{"experts_per_token": 2, "init": "uniform", "lr": 0.0082, "train_tokens": 392200000}
Below are experts of layer 5 (counted from 0) of a mixture-of-experts language model. Rows are named router (the router's row for the expert), gate (a neuron's input weights, with its number), up (a neuron's input weights, with its number) and show model dimensions 64-127. Each number is 50 + 12 x the weight over its row's rms, rounded and kept within 0 to 99.
After each expert's rows: a language model's description of what the expert responds to. This comes from a sample of Wikipedia text that the model never trained on.

# expert 42
router:40 43 15 37 57 68 37 57 52 72 45 36 44 37 53 35 53 67 54 26 32 30 51 56 32 70 57 61 48 50 75 38 58 71 28 37 49 32 39 62 63 52 66 52 58 67 39 68 70 54 64 60 39 48 43 39 45 38 47 65 45 50 68 68
gate7:40 62 33 48 29 58 40 61 45 64 67 39 53 54 64 56 55 54 32 47 40 49 68 53 65 50 48 61 62 32 55 53 58 53 68 39 54 45 41 47 73 61 51 38 66 60 61 65 48 55 29 56 29 52 42 45 67 43 39 46 67 65 62 61
up7:43 57 49 47 40 50 44 57 47 63 61 48 60 35 69 63 39 47 29 58 54 42 63 66 60 50 60 43 57 52 58 36 46 47 46 77 56 65 74 61 53 53 57 46 72 56 47 66 45 73 56 57 41 54 50 55 48 41 65 57 77 30 38 44
gate8:56 57 52 41 45 56 42 33 58 49 45 26 48 60 57 47 51 51 72 62 59 61 75 46 56 51 75 34 44 48 60 40 54 48 30 30 69 47 63 54 61 58 74 74 62 53 48 51 24 62 34 38 44 46 49 41 62 41 46 28 28 45 65 77
up8:51 40 49 40 30 45 63 62 38 51 43 39 72 39 55 65 80 42 54 43 49 56 38 60 39 60 59 55 69 60 23 43 39 46 82 46 49 42 40 40 20 63 56 55 43 39 51 80 46 53 62 46 38 56 65 74 43 53 36 70 60 57 43 67
It responds to: Spaces and name initials

# expert 8
router:42 48 17 37 53 58 39 61 53 70 46 34 42 37 51 38 53 70 51 25 31 30 53 52 39 69 59 61 36 54 79 36 57 72 28 38 47 30 45 59 61 48 67 52 49 66 42 58 67 56 64 58 39 50 43 48 44 39 56 67 44 47 70 71
gate0:45 29 49 45 50 62 46 72 45 56 47 53 50 27 52 12 56 53 39 52 41 51 30 48 45 54 46 61 61 54 62 40 43 64 55 31 46 48 55 51 57 48 63 59 58 40 42 40 33 47 36 75 33 31 54 53 38 48 48 54 42 55 62 45
up0:69 28 60 56 73 60 45 33 52 62 65 70 21 53 40 69 37 41 46 59 46 31 42 56 65 65 57 51 38 48 77 54 82 47 51 50 55 55 48 41 62 32 62 65 44 40 51 46 48 57 55 34 79 61 59 42 52 56 57 53 65 58 41 51
gate1:46 37 55 26 54 49 36 58 34 39 51 33 52 31 39 38 56 50 65 49 62 32 56 48 58 60 46 72 74 41 58 38 48 44 55 53 59 48 37 71 41 62 53 54 55 54 45 62 50 61 71 55 52 51 61 53 74 56 68 35 38 50 66 45
up1:36 41 40 57 62 44 39 54 43 62 40 58 64 58 23 28 59 45 38 25 54 46 31 63 60 40 46 30 54 45 37 53 63 71 44 47 67 33 46 38 26 54 35 51 46 31 70 56 48 39 65 61 50 54 62 59 37 36 63 64 61 60 45 51
It responds to: Mixed infobox fragments

# expert 26
router:43 44 64 39 61 46 60 48 61 57 23 44 29 47 74 26 48 63 52 56 53 47 53 48 47 43 69 61 60 58 51 52 47 50 60 48 72 41 51 65 55 60 47 53 63 57 27 48 71 54 58 70 38 35 36 68 28 40 60 50 48 56 57 55
gate0:75 42 57 44 58 51 79 55 25 72 37 34 49 37 34 56 49 49 82 57 38 48 58 35 68 54 38 22 56 50 48 31 39 49 56 60 53 52 57 77 40 60 65 67 71 33 45 60 54 44 37 46 42 62 45 35 48 50 45 50 52 47 43 45
up0:65 52 68 59 69 56 61 61 36 60 27 37 79 42 53 58 70 61 46 56 57 52 58 60 49 70 47 50 38 32 60 62 59 43 44 63 54 35 24 37 44 47 45 64 37 46 36 53 77 58 50 39 55 55 49 50 45 59 70 57 59 65 51 51
gate1:57 69 77 63 68 69 41 61 56 48 58 43 58 32 42 56 55 41 57 53 53 42 61 52 49 23 56 64 53 63 61 54 48 52 53 45 76 58 77 63 39 43 54 30 70 40 36 60 59 51 40 57 57 28 48 50 66 47 71 53 62 49 57 57
up1:47 42 64 47 66 57 64 28 34 45 55 66 67 55 57 63 56 59 53 29 71 42 74 43 50 45 48 58 60 51 56 46 52 39 64 39 53 41 48 49 35 73 57 72 47 69 45 40 56 43 52 87 62 44 32 30 69 44 51 65 44 58 48 53
It responds to: Place and name fragments

# expert 1
router:41 40 59 48 49 35 49 36 62 64 49 53 25 50 62 44 56 60 63 33 48 54 71 53 54 57 60 59 23 59 32 34 42 51 60 30 59 42 50 62 51 64 56 71 44 60 19 60 46 64 58 46 52 38 39 83 31 38 35 56 42 62 53 42
gate0:42 67 67 60 60 43 41 64 54 46 41 58 81 46 32 41 45 17 49 68 40 54 54 60 42 62 47 55 55 63 47 69 42 59 42 43 50 53 55 46 50 66 49 33 65 48 57 40 54 23 43 55 37 36 86 38 25 46 54 67 49 47 32 66
up0:27 47 58 42 54 32 43 38 54 70 61 45 67 50 47 54 47 49 48 42 13 47 38 49 58 69 54 61 53 47 51 50 41 43 33 57 54 38 73 20 56 26 37 50 45 34 47 66 57 44 56 58 57 57 46 49 42 42 51 44 62 28 52 50
gate1:54 45 68 50 66 56 55 32 45 53 55 51 57 52 51 43 49 79 44 44 50 48 44 64 40 53 51 36 44 41 46 16 38 41 47 38 57 73 24 66 42 43 56 47 48 35 59 43 42 52 34 35 60 55 51 60 58 53 63 59 63 28 77 60
up1:39 61 51 72 70 54 46 52 41 52 58 55 53 59 64 57 37 43 26 42 55 38 56 55 52 52 52 56 45 32 65 35 37 66 62 36 58 73 46 53 53 58 44 54 50 24 72 39 56 58 16 31 56 54 53 78 30 42 56 45 63 39 62 41
It responds to: Infobox field words

# expert 47
router:42 42 15 44 60 68 41 53 52 73 47 32 43 34 50 41 53 69 56 22 36 30 52 57 35 67 59 62 41 50 80 36 56 65 29 39 48 31 48 58 64 51 67 51 49 66 40 62 68 51 68 58 40 51 43 41 45 39 45 65 52 44 68 70
gate7:54 57 29 42 56 72 56 55 54 72 40 53 48 32 44 39 42 63 40 50 58 34 39 52 23 63 46 54 53 63 57 37 58 59 47 45 57 56 61 46 48 77 70 50 59 67 40 58 52 64 65 37 28 36 56 68 57 61 56 48 48 40 30 62
up7:47 45 47 60 49 28 68 67 59 35 38 54 31 76 55 57 51 51 32 43 56 66 66 61 47 52 63 55 37 53 45 55 41 55 51 61 55 54 49 51 42 52 70 38 41 57 55 48 57 36 41 64 46 54 36 44 45 74 55 66 50 56 42 55
gate8:58 47 30 51 35 44 55 40 68 57 48 67 49 34 55 37 45 69 43 54 51 43 54 36 49 55 62 56 50 62 30 61 63 54 54 45 55 46 76 41 49 65 46 28 43 45 32 55 50 59 62 46 33 37 48 50 59 23 60 50 46 35 53 50
up8:51 67 46 48 60 58 39 44 50 40 56 65 43 52 34 46 46 51 51 38 35 52 55 61 60 61 44 50 64 47 31 35 43 50 49 46 45 56 56 50 54 39 51 64 64 41 75 38 50 54 80 53 40 69 42 34 38 62 40 92 36 28 57 65
It responds to: Acronym endings, sports prepositions

# expert 0
router:50 44 42 34 60 42 40 46 51 51 29 53 61 41 49 54 72 58 54 43 42 27 47 52 48 59 58 52 48 51 74 56 67 58 47 29 52 44 58 51 65 66 46 50 52 44 47 48 70 63 69 47 44 57 26 54 25 47 59 76 48 55 82 57
gate1:75 61 65 52 33 61 67 38 71 41 67 42 53 42 48 49 57 34 47 48 53 44 56 40 53 63 46 40 46 19 66 39 53 55 43 45 48 56 60 65 57 58 51 94 50 62 36 50 63 47 46 62 35 19 51 56 53 52 40 31 56 61 50 56
up1:59 59 49 48 54 47 63 60 57 41 59 38 48 58 49 61 41 30 38 66 51 35 50 38 50 39 57 55 47 26 63 61 37 37 56 78 43 45 45 35 60 46 44 59 44 54 45 83 31 49 66 51 56 57 50 56 41 50 40 50 32 38 31 68
gate2:65 50 54 46 46 23 55 72 55 79 60 60 49 62 66 39 23 61 48 42 37 58 56 57 49 65 50 45 44 62 21 42 33 49 60 51 54 42 62 56 49 39 51 55 47 47 37 59 42 61 42 40 62 57 72 61 59 44 37 34 44 59 37 47
up2:38 37 56 47 50 66 68 43 45 42 39 46 58 41 62 50 55 56 46 34 54 64 46 63 52 64 48 44 50 40 94 67 56 61 43 30 50 36 34 47 69 61 51 49 56 70 58 56 64 39 49 53 34 57 45 65 42 74 38 75 69 49 50 53
It responds to: Digits in numbers

# expert 5
router:42 41 14 37 68 66 43 56 50 69 48 35 39 38 48 38 54 71 52 22 39 31 61 45 36 70 58 62 49 49 76 40 60 72 27 38 51 30 35 59 58 46 69 48 50 64 44 56 68 55 60 53 42 49 41 46 44 42 38 62 44 45 68 71
gate0:55 48 53 43 59 35 51 46 45 42 49 56 34 51 52 63 34 74 56 74 48 53 48 62 57 71 51 62 54 40 46 60 46 34 48 43 63 35 60 76 51 49 48 66 49 42 58 60 54 44 62 48 57 33 53 52 30 49 23 46 31 53 89 42
up0:52 32 64 43 44 47 54 61 74 43 26 72 21 51 36 31 57 55 65 42 52 24 61 45 62 53 47 61 46 42 59 59 38 42 56 58 44 38 42 40 59 51 44 29 40 51 39 39 57 55 42 42 34 35 49 38 61 41 45 06 69 47 56 49
gate1:27 44 38 55 47 39 51 37 65 42 28 60 37 58 39 40 60 52 42 49 29 42 31 60 43 71 55 66 39 28 35 52 44 50 36 43 64 40 56 44 64 59 45 71 51 53 32 68 48 58 63 32 37 56 18 41 54 52 34 50 77 46 41 72
up1:63 36 61 43 47 42 50 56 48 54 34 34 20 51 33 50 59 51 59 65 69 48 44 36 48 54 65 32 27 56 51 45 41 49 43 61 67 50 32 59 42 64 44 42 50 50 60 56 58 53 42 66 67 19 51 51 39 57 51 47 56 45 40 77
It responds to: Proper-name continuations

# expert 21
router:24 35 44 43 62 24 62 32 58 61 46 30 44 45 59 34 41 53 63 44 49 52 57 45 35 69 60 65 45 61 78 31 45 60 46 47 53 43 31 61 55 43 59 41 65 58 39 52 49 51 73 79 44 47 40 52 51 39 44 70 45 37 47 54
gate0:55 63 72 43 53 47 51 65 51 74 40 44 54 42 34 32 39 52 73 56 09 35 68 69 51 58 54 45 31 56 59 41 44 46 69 59 61 70 37 48 69 64 53 44 66 52 60 51 34 60 52 46 52 26 47 52 51 34 65 38 54 35 50 45
up0:57 50 58 32 65 56 36 41 32 51 51 60 61 39 50 44 54 47 44 45 33 34 46 65 40 43 46 32 56 41 54 29 35 32 68 54 41 45 53 51 62 45 42 54 40 38 38 44 62 50 50 40 51 69 73 79 50 56 44 60 54 39 59 51
gate1:51 56 36 61 61 67 53 45 41 49 42 34 44 32 63 36 40 40 24 58 57 50 43 31 18 46 55 53 41 42 47 50 32 42 50 36 56 40 50 43 38 53 55 30 59 34 34 51 33 53 39 43 65 61 45 56 24 51 51 48 60 59 50 52
up1:52 49 49 46 70 45 44 40 48 41 51 48 44 51 43 38 58 60 65 47 48 49 41 51 37 50 42 62 58 58 63 18 70 54 61 40 52 43 47 33 49 31 56 57 43 57 51 51 60 46 37 54 36 47 28 40 51 42 51 49 36 36 55 62
It responds to: Title-initial capitals

# expert 29
router:37 42 19 37 59 64 42 50 53 70 45 32 43 37 46 43 48 71 58 30 34 28 45 56 40 66 54 63 36 55 77 35 60 70 30 37 52 34 44 60 65 52 68 46 54 68 37 58 67 58 63 57 40 51 43 40 45 36 42 66 44 39 71 68
gate0:27 62 51 38 60 27 41 51 47 44 64 39 43 51 70 51 42 55 67 44 41 51 53 60 55 49 50 58 48 35 52 31 68 53 20 66 51 47 48 46 50 68 58 62 35 68 24 77 72 47 49 57 40 47 37 57 38 63 42 64 62 55 72 52
up0:57 20 41 59 62 57 65 68 58 39 39 49 27 45 64 55 73 24 56 56 39 71 59 51 51 47 48 54 43 54 70 65 56 49 40 79 47 54 61 50 56 38 65 43 20 49 29 74 69 45 60 51 49 51 63 43 67 53 43 44 52 63 62 43
gate1:56 65 39 57 38 49 71 46 56 67 56 53 37 29 67 45 40 45 60 44 23 53 66 51 26 56 37 51 34 26 65 45 59 67 42 57 63 61 47 39 47 59 44 59 23 52 53 43 59 54 44 60 48 38 41 48 27 43 45 52 66 29 44 56
up1:71 51 39 53 35 47 47 43 53 70 60 62 39 42 41 41 53 37 56 56 62 43 67 58 32 52 38 49 44 51 63 60 48 26 46 47 64 26 54 35 34 64 23 27 38 54 36 65 70 61 56 69 55 82 64 66 62 71 59 47 51 54 53 65
It responds to: Non-Western name starts

# expert 15
router:48 42 52 51 48 49 54 31 61 69 55 43 38 60 41 43 33 71 66 28 44 58 58 48 50 73 52 60 53 40 49 63 58 61 52 36 54 42 51 80 47 57 62 65 56 69 47 80 33 57 67 52 44 72 47 66 41 53 54 77 44 43 51 52
gate0:42 56 51 53 58 58 52 48 42 54 44 30 62 43 38 64 47 43 47 31 43 73 49 54 46 32 54 50 55 48 54 46 59 55 53 51 61 71 71 51 41 58 67 33 42 34 72 64 55 63 61 42 48 37 54 47 32 38 80 49 59 67 37 53
up0:45 63 74 26 57 56 56 30 39 57 54 49 48 47 59 39 58 50 43 50 28 50 61 72 67 58 48 39 54 65 50 56 43 58 66 57 56 44 41 37 57 38 50 36 42 43 45 52 69 48 45 57 57 46 45 54 58 66 24 66 52 61 65 37
gate1:61 60 62 59 59 52 57 46 65 57 52 77 56 40 48 52 75 32 48 62 46 68 58 44 51 60 59 65 52 64 61 42 31 49 51 49 43 48 58 51 40 67 50 61 24 64 52 62 56 41 33 63 48 38 42 50 54 37 54 24 63 54 56 23
up1:55 68 63 50 52 51 53 60 48 58 28 51 42 41 54 53 60 44 52 68 47 55 84 57 41 24 40 58 54 70 64 30 53 44 58 44 70 48 35 52 53 43 36 46 50 65 34 47 50 57 61 58 58 57 55 69 30 57 62 47 52 77 53 41
It responds to: Finite verbs, auxiliaries

# expert 19
router:48 45 37 45 49 24 55 50 53 66 22 49 31 66 49 44 70 53 57 13 58 40 51 60 27 69 58 66 49 43 60 39 54 70 43 30 52 45 47 59 46 54 53 47 52 62 47 52 63 61 60 81 47 51 46 68 29 38 62 56 36 45 67 44
gate7:58 40 41 76 66 59 56 55 35 50 40 45 38 60 61 34 47 42 61 34 38 30 26 39 40 43 27 51 47 48 60 54 53 53 45 49 68 54 40 57 35 49 41 58 56 42 50 31 46 23 59 27 65 42 50 53 48 72 73 65 72 66 25 39
up7:40 42 41 28 51 31 54 56 53 52 54 61 44 47 40 68 27 64 53 36 64 64 41 46 34 46 55 54 55 35 48 70 85 52 53 61 25 51 62 56 59 61 43 51 54 43 54 76 69 36 28 21 23 52 29 56 43 48 57 47 46 52 59 80
gate8:57 27 58 46 40 51 34 40 47 58 81 43 62 70 55 65 47 41 69 56 57 54 42 44 68 47 29 58 54 54 55 46 57 56 40 43 34 47 50 43 61 34 56 64 46 69 47 51 61 23 68 60 43 59 50 41 45 38 55 62 53 70 67 36
up8:44 44 56 63 58 71 59 52 48 49 26 55 65 39 49 49 43 42 37 68 34 21 73 45 25 52 62 48 53 63 61 53 52 54 48 42 56 28 42 40 43 47 66 58 50 42 52 59 62 51 68 51 54 48 37 72 46 59 56 22 60 54 73 38
It responds to: Table cells, headers

# expert 45
router:63 47 37 37 59 34 47 39 52 51 34 47 35 49 57 46 53 50 62 25 64 36 70 68 42 57 69 52 77 67 40 42 60 38 46 30 62 39 42 64 57 54 49 38 46 53 41 59 32 78 58 55 38 58 38 73 38 23 38 59 35 48 58 49
gate0:66 42 68 52 30 33 62 61 43 75 69 55 64 60 47 41 44 46 57 68 62 61 44 55 51 38 47 55 53 53 67 56 38 56 31 45 52 35 50 31 58 26 50 27 46 67 46 57 56 58 42 57 65 47 60 33 50 46 44 65 60 45 56 35
up0:30 51 33 58 34 59 46 64 45 59 64 33 24 60 62 53 37 62 61 55 60 45 63 63 51 49 59 32 34 55 53 50 27 42 78 50 38 41 32 45 60 45 68 51 37 31 54 55 50 70 34 61 37 47 48 52 57 41 36 39 46 53 65 52
gate1:69 56 36 64 63 48 58 50 56 29 46 32 37 60 40 34 49 43 47 49 18 25 36 57 36 57 49 35 66 47 68 52 67 53 49 47 63 47 41 58 59 37 55 26 52 36 40 56 37 49 57 28 56 61 49 46 53 59 63 41 65 82 59 59
up1:67 58 68 55 59 46 54 48 43 36 51 56 36 52 63 39 58 54 69 65 72 44 51 47 43 37 64 55 73 74 37 66 47 48 57 54 54 47 56 57 47 68 60 51 45 64 60 43 49 31 40 37 58 55 64 32 33 35 52 51 58 59 35 72
It responds to: Infobox and heading labels

# expert 27
router:40 40 20 34 50 63 45 55 51 70 45 37 41 40 50 34 53 71 50 24 41 30 54 55 42 71 62 61 37 50 76 37 57 73 28 38 52 31 46 63 59 35 68 38 38 65 51 55 62 56 59 61 43 55 42 48 46 39 53 61 39 52 67 72
gate0:34 57 76 41 60 64 54 35 49 62 44 61 37 49 36 40 46 53 43 46 45 48 53 30 69 45 41 68 50 52 46 38 40 60 36 64 46 52 61 56 66 59 53 53 69 72 58 53 54 60 75 49 27 29 47 53 53 31 47 50 23 44 60 55
up0:47 37 38 34 41 55 35 37 45 44 44 48 47 55 20 60 57 51 49 61 70 44 68 42 50 48 52 29 50 46 63 47 56 41 47 62 48 36 53 55 62 59 61 71 35 35 40 70 29 55 25 59 73 46 46 52 62 49 49 58 43 34 58 69
gate1:31 55 46 25 47 40 34 28 35 32 29 29 35 44 57 33 65 52 52 45 73 34 47 40 50 79 54 64 70 51 27 69 65 49 39 54 53 57 55 54 73 44 80 55 58 55 43 65 49 41 60 63 49 55 34 58 41 48 61 39 45 42 44 65
up1:32 64 43 43 49 27 42 19 43 36 45 47 61 48 75 37 47 61 53 58 64 52 68 44 42 42 40 82 37 58 55 52 67 55 52 44 53 52 42 58 32 48 35 39 58 38 44 50 39 54 62 60 41 54 50 60 48 45 50 64 27 47 53 46
It responds to: Proper name starts

# expert 44
router:41 42 21 39 51 62 45 56 51 72 46 37 41 32 52 36 52 71 58 19 32 30 50 46 36 71 58 62 44 57 78 36 58 71 27 39 43 34 40 60 62 59 69 49 52 66 44 57 64 57 60 54 42 46 45 40 50 36 40 69 51 45 68 72
gate12:40 52 56 47 49 75 66 63 50 33 46 49 43 58 47 60 61 44 56 45 51 52 46 38 56 43 73 64 52 50 46 51 34 51 27 63 72 52 38 56 50 54 42 62 40 53 38 62 40 72 49 37 48 62 28 45 54 56 28 49 17 51 62 54
up12:44 67 36 43 55 46 42 34 58 67 67 67 46 42 35 59 34 34 50 46 26 54 36 37 57 49 60 49 43 35 46 65 38 70 58 64 58 32 58 51 21 47 28 36 42 63 46 50 54 48 41 48 47 49 29 51 60 53 53 65 44 54 65 28
gate13:47 31 46 56 52 53 28 53 72 52 43 74 58 31 44 46 55 63 59 49 68 63 52 57 14 59 49 50 50 48 58 52 49 63 26 50 55 46 55 66 35 46 57 50 48 58 42 61 59 66 62 38 44 41 55 25 43 58 66 69 37 29 51 54
up13:49 41 39 53 42 32 26 59 66 44 34 46 70 44 67 43 52 37 59 46 69 32 57 45 34 48 65 47 61 45 30 30 41 48 64 51 36 51 27 63 49 50 37 56 52 48 59 43 42 41 62 38 32 66 51 63 52 53 40 51 63 63 51 43
It responds to: Dates, places after prepositions

# expert 7
router:39 42 17 36 51 63 45 53 52 71 47 33 44 33 49 40 51 69 56 24 31 30 56 51 35 71 59 61 42 54 79 36 59 68 32 37 56 33 38 61 64 50 68 50 55 64 43 58 63 58 62 57 38 49 45 46 47 37 42 66 46 46 69 70
gate1:37 53 54 33 56 70 32 48 71 43 30 43 28 54 30 42 32 48 58 59 73 37 41 49 69 53 73 52 39 42 51 37 52 77 59 50 67 51 51 60 42 68 36 62 45 58 43 60 61 60 51 58 47 46 32 44 14 43 55 46 55 32 50 53
up1:50 60 35 60 50 32 47 37 26 36 78 51 49 49 49 53 48 55 52 52 32 75 55 45 36 56 37 57 43 44 60 50 80 56 63 58 44 31 46 64 53 64 37 47 62 56 67 46 54 53 62 56 63 41 65 49 51 60 43 53 51 38 33 40
gate2:57 60 57 35 69 42 32 57 46 48 38 27 47 46 48 50 72 53 49 51 29 53 41 39 49 46 34 64 54 51 59 24 82 64 51 35 56 36 43 55 48 45 54 52 36 73 26 60 59 55 47 36 46 24 62 57 61 60 51 51 59 54 44 65
up2:56 55 53 32 51 48 80 55 47 40 65 51 43 46 48 65 46 54 54 63 53 68 61 46 66 58 79 44 47 70 68 47 52 46 55 57 59 38 47 42 64 37 42 41 44 25 45 60 32 51 27 49 63 38 50 73 35 30 51 52 43 57 67 48
It responds to: Function words, demonstratives

# expert 30
router:41 41 15 37 60 62 40 50 51 69 45 37 43 34 50 36 58 68 51 22 37 32 56 53 33 66 53 59 47 57 75 38 59 74 28 38 53 32 43 62 61 52 68 50 57 65 41 58 63 55 63 66 43 45 46 47 48 42 44 63 47 50 71 71
gate0:32 63 60 25 47 43 16 42 39 48 55 53 47 56 41 47 57 39 67 42 47 46 39 63 46 48 51 76 32 38 46 44 54 45 48 25 49 54 37 50 52 57 56 37 44 52 59 54 53 58 43 53 54 50 25 69 53 42 61 73 79 47 51 54
up0:63 51 35 54 64 38 36 48 39 64 54 36 52 56 57 32 54 66 67 83 53 41 49 49 73 43 31 71 59 60 54 51 60 52 44 44 56 56 64 40 24 56 44 63 71 26 50 37 75 66 42 42 52 39 26 65 55 47 58 39 34 52 44 32
gate1:73 37 52 40 57 47 33 48 47 53 46 55 47 71 33 68 59 45 56 33 40 58 43 58 58 62 52 69 41 48 50 50 64 65 27 48 48 60 59 43 37 49 47 37 58 58 55 45 43 45 48 69 55 32 42 37 55 44 39 66 47 66 49 74
up1:35 58 58 48 43 59 51 68 48 59 46 59 58 38 42 56 29 51 60 58 42 62 53 83 45 61 34 61 33 61 41 36 18 46 42 49 51 42 60 48 53 65 31 42 47 47 72 61 59 34 47 31 41 50 59 26 49 65 50 73 69 71 63 54
It responds to: Of in institution names

# expert 12
router:39 42 15 40 57 61 41 58 54 71 42 35 46 39 47 34 47 73 59 26 29 29 44 54 40 70 60 62 47 52 77 35 57 68 27 38 40 32 45 60 64 43 65 46 60 67 42 60 64 56 64 55 40 52 42 36 49 38 45 64 46 51 67 71
gate0:68 46 57 55 60 82 33 53 43 50 47 67 66 33 54 44 30 55 57 57 55 37 24 48 44 53 62 48 38 59 54 37 59 60 36 36 57 41 47 63 55 46 61 47 52 45 28 62 55 60 56 64 52 59 59 55 48 69 43 68 35 62 34 73
up0:46 37 41 36 50 34 39 50 44 55 73 40 44 54 38 54 49 48 58 55 40 29 44 45 48 50 77 49 60 45 52 45 65 53 44 40 76 70 65 69 58 28 58 49 46 43 54 50 39 37 66 61 55 64 43 40 39 66 49 58 56 63 45 48
gate1:45 56 55 64 32 51 46 49 70 66 58 43 46 57 62 56 55 33 57 57 38 45 61 49 63 50 27 59 55 44 47 50 36 52 49 28 41 63 38 70 51 61 82 62 38 62 34 66 41 76 61 66 25 51 36 41 45 27 41 33 54 52 54 51
up1:57 54 55 60 61 53 53 48 42 57 31 44 58 53 50 49 56 49 69 44 80 20 63 58 36 50 52 69 66 50 39 53 22 60 47 55 30 21 40 42 45 33 40 40 66 61 42 55 47 52 44 55 32 59 38 49 55 48 41 69 49 37 35 36
It responds to: Name word-pieces